From a checkpoint of a small mixture-of-experts model trained on Wikipedia: vocabulary 8192.
Below are experts of layer 2 (counted from 0) of a mixture-of-experts language model. Rows are named up (a neuron's input weights, with its number) and show model dimensions 192-255. Each number is 128 + 24 x the weight over its row's rms, rounded and kept within 0 to 255. Numbers have three digits each.
Before each expert's rows: a language model's description of what the expert responds to. This comes from a sample of Wikipedia text that the model never trained on.

# expert 29
Syllable pieces inside non-English names and words, such as Y-oga, Am-na or Ele-na, plus table pipes and zeros.
up0:158124113135159115147172149137123115131126149134176158127084139133142146127098078098132137097129124119109159151118113154137136132104132137148149139143111121185107148106141124142096152129129108
up1:099085102079154114097127080127174103127085117161086150132125129108150104154142100181097114127126071150114137142086126111121096167132129095114120051127112130106145133173160159146120096124150093
up2:141115146101119130121118110125116153159095117104113151128155081158158103110129134143115076102148109108126130112158099120158123124116125090144136098109117136090135141142097145158106138146125080
up3:125129146143131137118095141132129142172121097123127146151136135111128110163144131096135124102126118098138109125113140094116140119099123148122144128139143118121105132103100137110140159172129141
up4:096109149109126121105161126134114132105107138155133136099065103148169123144101109084156122162198127121116141149121135093164133132204127120168088075165096119110134127105116124095128122141164169
up5:108115108130152114126134136166137151155118117114137107180146160141124148163160141132137078112098155188138116069122110114179120107132132129155148093148161165142112119124093172134120141116145115
up6:132123145133128150089136142081125167142174133162114116132165140134169146127123098119136107138150089121116090135112111091085127125108097130110142085120124115096139128091120133080140129098108123
up7:150117151154141130133119139126116131178065103116080134144114154113129068093119133137098123129132106131124106123091111099116087094177134185135133132163173116113096118130108135143089105126177144
up8:133139131085093164135118117158169115131146151123140139155106108133114138116114147065119145126107102085077097130110150116090119094102147152116156147117074107138097153082082150145118145118116150
up9:141167170138124124176139129134127155135176147102117113157111102130115118138069113125122131149157153085140141115166128126156129120124127121134163110097119140149131130129152132168155112120104124
up10:105150122100124124141106090112136159155132158123112134071135097184181137185111108127135114125112130112142097150107171114171120154115112123156110145120130086107162113122140108098138101106130105
up11:110161157121117128075124151117132148112118156147174151119125131148162171158114133127131096131133104189146134123157126100156093170103147113129121139142155112165110124130085136152073150069140156
up12:148110149153144143099103141109113173103107146148105123177205131144099110153147077110100102193146154139145121127103130111125147122105170110106123157150135130148078113128102109115125131132120142
up13:126113090114155166101101160139124127118103133103112141167120122161103134121113103160111119130151159121121118125123134164124143154134149110111124126120119120183129113125150125115136117127112117
up14:116124137148125132155154110126140102153113143112114132171158156144081131120181118103131135085121099097116090168105141113142118098145134088124114135178092104120158163160118114122137157162156125

# expert 19
Middle pieces of words and names like She-ff-ield, verb endings -ed and -ing, and digits in track times and measurements.
up0:097177118120138154103150131120184106100180110114106150099144145117122169134153141100177120138112092158107145160127168097177159112143148123114089176164171123164125154173132118109185112110149103
up1:132129150119132130115104151136103116118139116136104105131125144123110148127110119130109130084091111165106127145076163133117153122084138110087110140154112096115117132155101114149103096096125109
up2:165169136086133101130148176148156076161179118164131173146146167117123159135116091126150100136119141131158125117116160114117125163135104140118103147145110110111149187151133170135125148146126179
up3:129172140117136104130117165136150113141117096116163127103175097133145088130103068040092151145121150148111148100124150123137118127126143139109102135106118139138116136109099140121114168134139111
up4:113070095120129101126136138163120087125124155133173130111169129114088154116100103069098149148136139159164095135158148122140087102108117136132107118146108110130156140128106114156136160097125133
up5:128089081147136135159131149099108149146164127125139121112154142129155105119088124125131116128136107104135179154134142151087172126096124089119129147137148100166126136126077149082102133133164136
up6:096110109145131150139120157106155175114139135131131100150103123113121175145153126132128129128161117151162141159124122136108135115113109122146136096164115139130156188093141114133121145100175123
up7:170133074140134113119143112112139165143146138125134140103095111096134152125152097122122096146098096130146189185097105094136143130086123117085141084105133063168148110115143141117140160090126116
up8:094127126157114112112110122130183121130146122095157142123116159126160126155140131113163096152157118105136102146152151102103188131087117125104148082149145098121158145155117172121118125089154103
up9:129094114125121150149155130155102135169158158065096173090146133096097140122155151118123086110108098127163091137139158104137110122118158125137148089107115122178139120106139124170112116112135108
up10:142181100115117116163156125163185106135144113088104155131102144169112136130121125112105170102130162105151139115118128112140110182156181098173138104115086141113116109162149150156137066111159093
up11:097131080120133107140106122105187143124128138134140146107076099118151131132143104106131161090123132154133093121111149133149149128130133141112152141127108154111108123168139132119139105134142121
up12:079095110135158136127115113143132119115112118118181145170133167141125134107143117120131093145095128158117110109133148126158120102081109105151095107135150140135145123112126152097110136096125105
up13:121118086152132141125089155080131106136143115139120132088151098128090139137117098098118138141141129094113137150172137140099090100124140140114195134144134168130133091104078087134112129100123118
up14:126106118101122112134115098095142111111159115116129151124129128152100133139122153146158149123164119127109100175121122123140124129091139134154113138141135147080130114137148131115088095090106164

# expert 47
Last letters of proper names and place names, often Germanic or Welsh, such as Tweddle, Hødd, Dyffrynoedd, Novotná.
up0:102113127125124095120123132127160133130128106117152131135118109073154090095106148140101128145162136123137144135131150115120163108188084130145084126136123141120139168157107132133092116155104152
up1:103101140133138132124195118140169104124127146103150106138104126135137109118150169167120123162125154107103113126093166111155137151134114069153106126123132086113094100124159115093117139135168147
up2:150160131140098133089099111128111135108121138150144109127118122095113140106143130142116123153148157153134128151110151144111141092116153091135110181136117062109127154150133126122129125106127105
up3:169103120113148128083171134086127094134141149119147121130130139138113127108134112121136113117161091100108139110111142153114122108137151114102127170156118148125129168139102142089125132145108142
up4:123101102090133182143173161093139095097111075146113113148122156111165147116171102145112111132105111119177133134151113100151073142129124132130127094152117146134132154183130132121144117166197139
up5:113086108162159139130153097109155099151103115133141167150140131116137135096100118138101131124124115114089125120131114132071059140139117090158175131112145099123149121140116126136102120169148144
up6:143076158086136122059117126127145165136093115103116097116085087116092107085140133153136088155143131136126155105139146111111151118113112172083110152124106117113100158128096149132079117150140115
up7:153155078155094093142094049126147141129147136159129114115140126121131129104115075079111151093129111073099154127120115083110111131138123106132137123122151105092124129174136121143176134123120160
up8:131154160087147121105160151102114120151155122117126134127152115115165138127129103085153098152124114176103157142127137084161123113134102080132103123155166121125140164126128140129174114144125124
up9:159123121114125141110191126145133097127136153109122103171160129103121096153132106125122139139138112140148152116128157134170123103047159141130124110114106119135159164131127136123119118129159127
up10:117136111132196149128126118121108153084178154121115141136132123113106126120107120089148175127122172122126122129091130106134104167108151097171103147143130111100164105133141153129152114113149138
up11:150136087141146126083180138129113128151168142118094104183101094118141130173113128093127131083128121105114124122107137148120117113138105136118135128122088165109183159170091088096086115129118113
up12:139125146178143143139144120146122116107108157143096169120153121154171137152129092119129128136147108096127134142124134113174127122138126109151174101164119119142154117113102126137115116132126159
up13:141199127158158154159103118135134132128107123103120107102128141101156098146137119145153154145166122086112105140130112130099146106095149123161118117180126129106132173137116186154101106157155099
up14:182188116203129108149125118116195127126163085150123175132120176080180132149136125106115144122133085146140107100132117100165133124104123167157108146133150139110097129114142111190136122133109137

# expert 38
Pipes, zeros and name pieces in football and athletics stat tables and player lists, such as Fran-co, Al-meida, Super, loan.
up0:138177105146120123121118099115138137140131140108132116189135106153156124146116110109109182136091133130114122127126080088149148104137083097075127094177131126134138110161093089139088123105111146
up1:097173112127133125137118136167180154112098102132152111122122145117109131101111138137148138134139122132096169130112122124128160136114184132132128126147132102140137145136101132153139186145111133
up2:127130148108127170155100127094119165159124101161091126143092130134099169106127065114111129126118117137172111161110151144116117132121145149156131132142135069146115113145130124166120129108107172
up3:121127132146169169161123141128102087110156129079125159154113129156137112115108147128135139077121122094080166134145085140180188122136189158173141136108096139157141131125138117140145130087122123
up4:130130096109144111135145092145151064157137138143150172121116113120133154156146092110133139138133125122143135148145124124109150099140098094118162129126097150125128112149143155120098136106153091
up5:101103130154121131107130152104157106110125085142146140130126092122147160148140121127092129122112104119116105151115141122136184137165107125121122129218100106151128122100103163093088103148126118
up6:177143101128133165158121146130125131108139190144118157170127140149120098081089116139196155099143111159119118147143172087116132171146118138087059122103175132088155122140144104169121106124131110
up7:095101159096126151136135108149101138155156109159164147097136172160098116156113117155124108131145133159113152132128086163162125126103079170140102138151065102144160151168149158123158098157111090
up8:178123139146132106127120105112134110100110123106112089154145150158138126140119069133100154135133101135124105181113168112105129140136142129122113104098111126131087111123127126129142166158126120
up9:114112133137114146097119135079133156111099120132091186145145070141118130147120121148111091132126158145156116129140167116135140068119120129108180134190087119130150156148131158130132107121135123
up10:128111138146113113083136117143104151131156121118135144143161120154127157174130082163106135114135123133168137122165114118091105100100141092120105178140136176137107116114132107121072113121138107
up11:130119130149107133144133086089107150115125128115100116170140089107093107137125090133135126065150135113133132176106093151130140136107125119111153143103119156109131131124085199148142081133088126
up12:133119094140125159123115160122134117092142120112140080137078153111129119120128135116110145112111153116140099173117177101146144092148144121127125136134131145101150119120118079113113123111112106
up13:128127146066105128145146121140113140107092118117141109120121151118134124129154152132172157077135162134140110142112114162130146132160116130135158096096146136137146155146093128130124128175122161
up14:145136136116103095135139132115150122111127167133151113129123084155090160125111129151140161138119141106129116112114153117164164101098184133118141156132122119177144125121149135152137105126119096

# expert 13
Plural nouns such as structures, stations and Places, the "=" of section headings, and mid-word pieces of personal names such as Hol-ger.
up0:141131115105114123147113117137152154135099112137107161139119136095156067132136098108157113127131100130136149151109149077169097168162135158135125087118111105130113115095111145106099132119112099
up1:109100121130113129154134053101106157174129182103126156125112134147137127130103147111139112132129145102102091129164155163099118079144126106127155136125150114119097122136162136128132124146133098
up2:120122127116125143129102119157137143093113115109117166124067140121124125122118076122166170140129134191139107163133121148137157131112153143151103117124120103089166132087149102074178151157079126
up3:146113136100136136128122113168105155124119105145149102121114094099133095122100136139108134109118106148156111152128156116139134128121144119174117106148145115139151163197099106164162142148145179
up4:144096126130160141122075117097151110162116157087150171176180144142167123123119126129101134121174155185173163163128140110156170144142111167086137113149154160130124112139123126103127156090147093
up5:125140118121154151125136132111165109123135112157136148179140133133183133141105101135107127169138142183137113131120170121114101124131144119142101132118149131105120129130138110140142122134159144
up6:115098130129106135135160101109075128159080130165155152150138092150150154120120075134165122105102101107150136174143154131136114116127081083154129162172135098119107164153144104134151176113122120
up7:150144111111110143138141166128120107139120097106126145136134145118106126088151149154121117122083151170189155158106133123137155152080127167104150157125102127095148148179162122151099154149148095
up8:148083137110135140130112155068116134141151129094122140179096140141097153127127122097145144107114093099135129103129117090144150109122110094097103138128130097137116140125142153179133167186133098
up9:115138140151122125115103128102158135134141145131157121108092149158147119134122127118190067109132094102110124139191126141130103158126145132124124090088120126134128170136108128091142152106123135
up10:117114133082147143128140130122144119169074136128160146106133141114130122172147097108130159130124120177089137132102099105124101128146144145137153100103106144114140112085130152133138181132100151
up11:131133153097140149109119138137106146111170156127109109144073184148131108157149117159161121111132152099116148129121116151118139127075130137130111133137098130149149125155129152118113152127133137
up12:150148134109109161134127170117138090146144144137130171166118137157080129133124100129171131119089151157126092163129183113165127096098152115119117150108124119096145146152113150103121118085104161
up13:094141164069138134126122146102118155143131128133129092146147115116114187139138121131144170172110149150123153162131124094119117138148089125147131100130137095105096124136153118146144064137112104
up14:128155185126135110084121139110176108122106141108163143137148108125121096144101160074125121143136109140121160149119121087104164149124112079153146135126093165103116124152081143179107102139101089

# expert 45
Prepositions in, from, near and into, and compass words like northeast or southern in geography text giving locations and coordinates.
up0:109125175076141126152151126174163106118180114134148140140132158125161125140171133125106157164106113109128170125116101135106132107131132156136096103119091145121177190149116152117131115126148097
up1:160119074167117170135099075129149135177139155137147132108111130119135144170106105158112114104174133109143131130131123131129091095117155123133106154125112149103106136102135112089133124105122112
up2:145142145151155108102086201122140145103084136127140120107120115126172151098110142137143159165177110105154118130110101128120053154108136093150148091160111108167111146104125150114127130128124105
up3:136160138107150152144140101128139109115132112118136130134134158125140168081119107129118102177138127109112120124110155136157094108136114120182086123053135111141147138168112107091156140146148086
up4:126133148145115117078146125126122097117128143118166220126114158125127146119144121071104145096142153112144175114105163153131086131105126178111124156132126114097170134100138138139100122132140101
up5:146152150109137108132142133115176164165113143107137140148113106128136095115090082110147124140134157139142138142143147151153116127118170141118107115110149131154114148139092129124107182115130104
up6:126139140123120150098115150113124119138163144132150155144148162130084115110122146102159115164120137113122160130108116138132163133188130135112095134111135115095144143133158146105141126116138147
up7:157116183139105141094079122124160130114136155113128095141149119154155133115162134126093175117164136099120101138128113123123076153111092163147074127127101135144121155126123100133139137136112145
up8:101114148174168080132072137112144148107128119179114190121115137102138148109082114106119108063118144119133106097106172101083141094120148165150122129142129136159091135123124161153113143137117166
up9:119123113143112161064128112131117117105145128131176185130134117128136120108143097118135145102129131142092136146102092127094118133133152152165103139066107108139117127155155147168102150107156134
up10:180122158143131125120149166154118107158120145092171137133152132129181153105097086093151125100181075193160114138127105142182141123132128151165102115120131106124099132128111077074088134140167185
up11:122165102126135122166068142132120161149120133135149100159131089121149075142128135096157147133127153123139140084156121112099126134121103107115122136089085123090169147150088149157106102133143133
up12:120120146118158156122133140111152170133160122150126134127122116154102085120093143115089106135117139112150093098156135133121120128125125150126128174158125125126152119119131145139171159092126100
up13:139141126095154138136137140150140144108101103141174152143101115147099183142111129117139104149132092137119135134119163140153155073092108143140123161159158170149134116135103132152081109110127130
up14:100111137152145113089118169148155139107187154161140088150140130146138153095094089132118101107163104170112115121157124133138121110086121103076104113137156140112146166161141097095178117125116166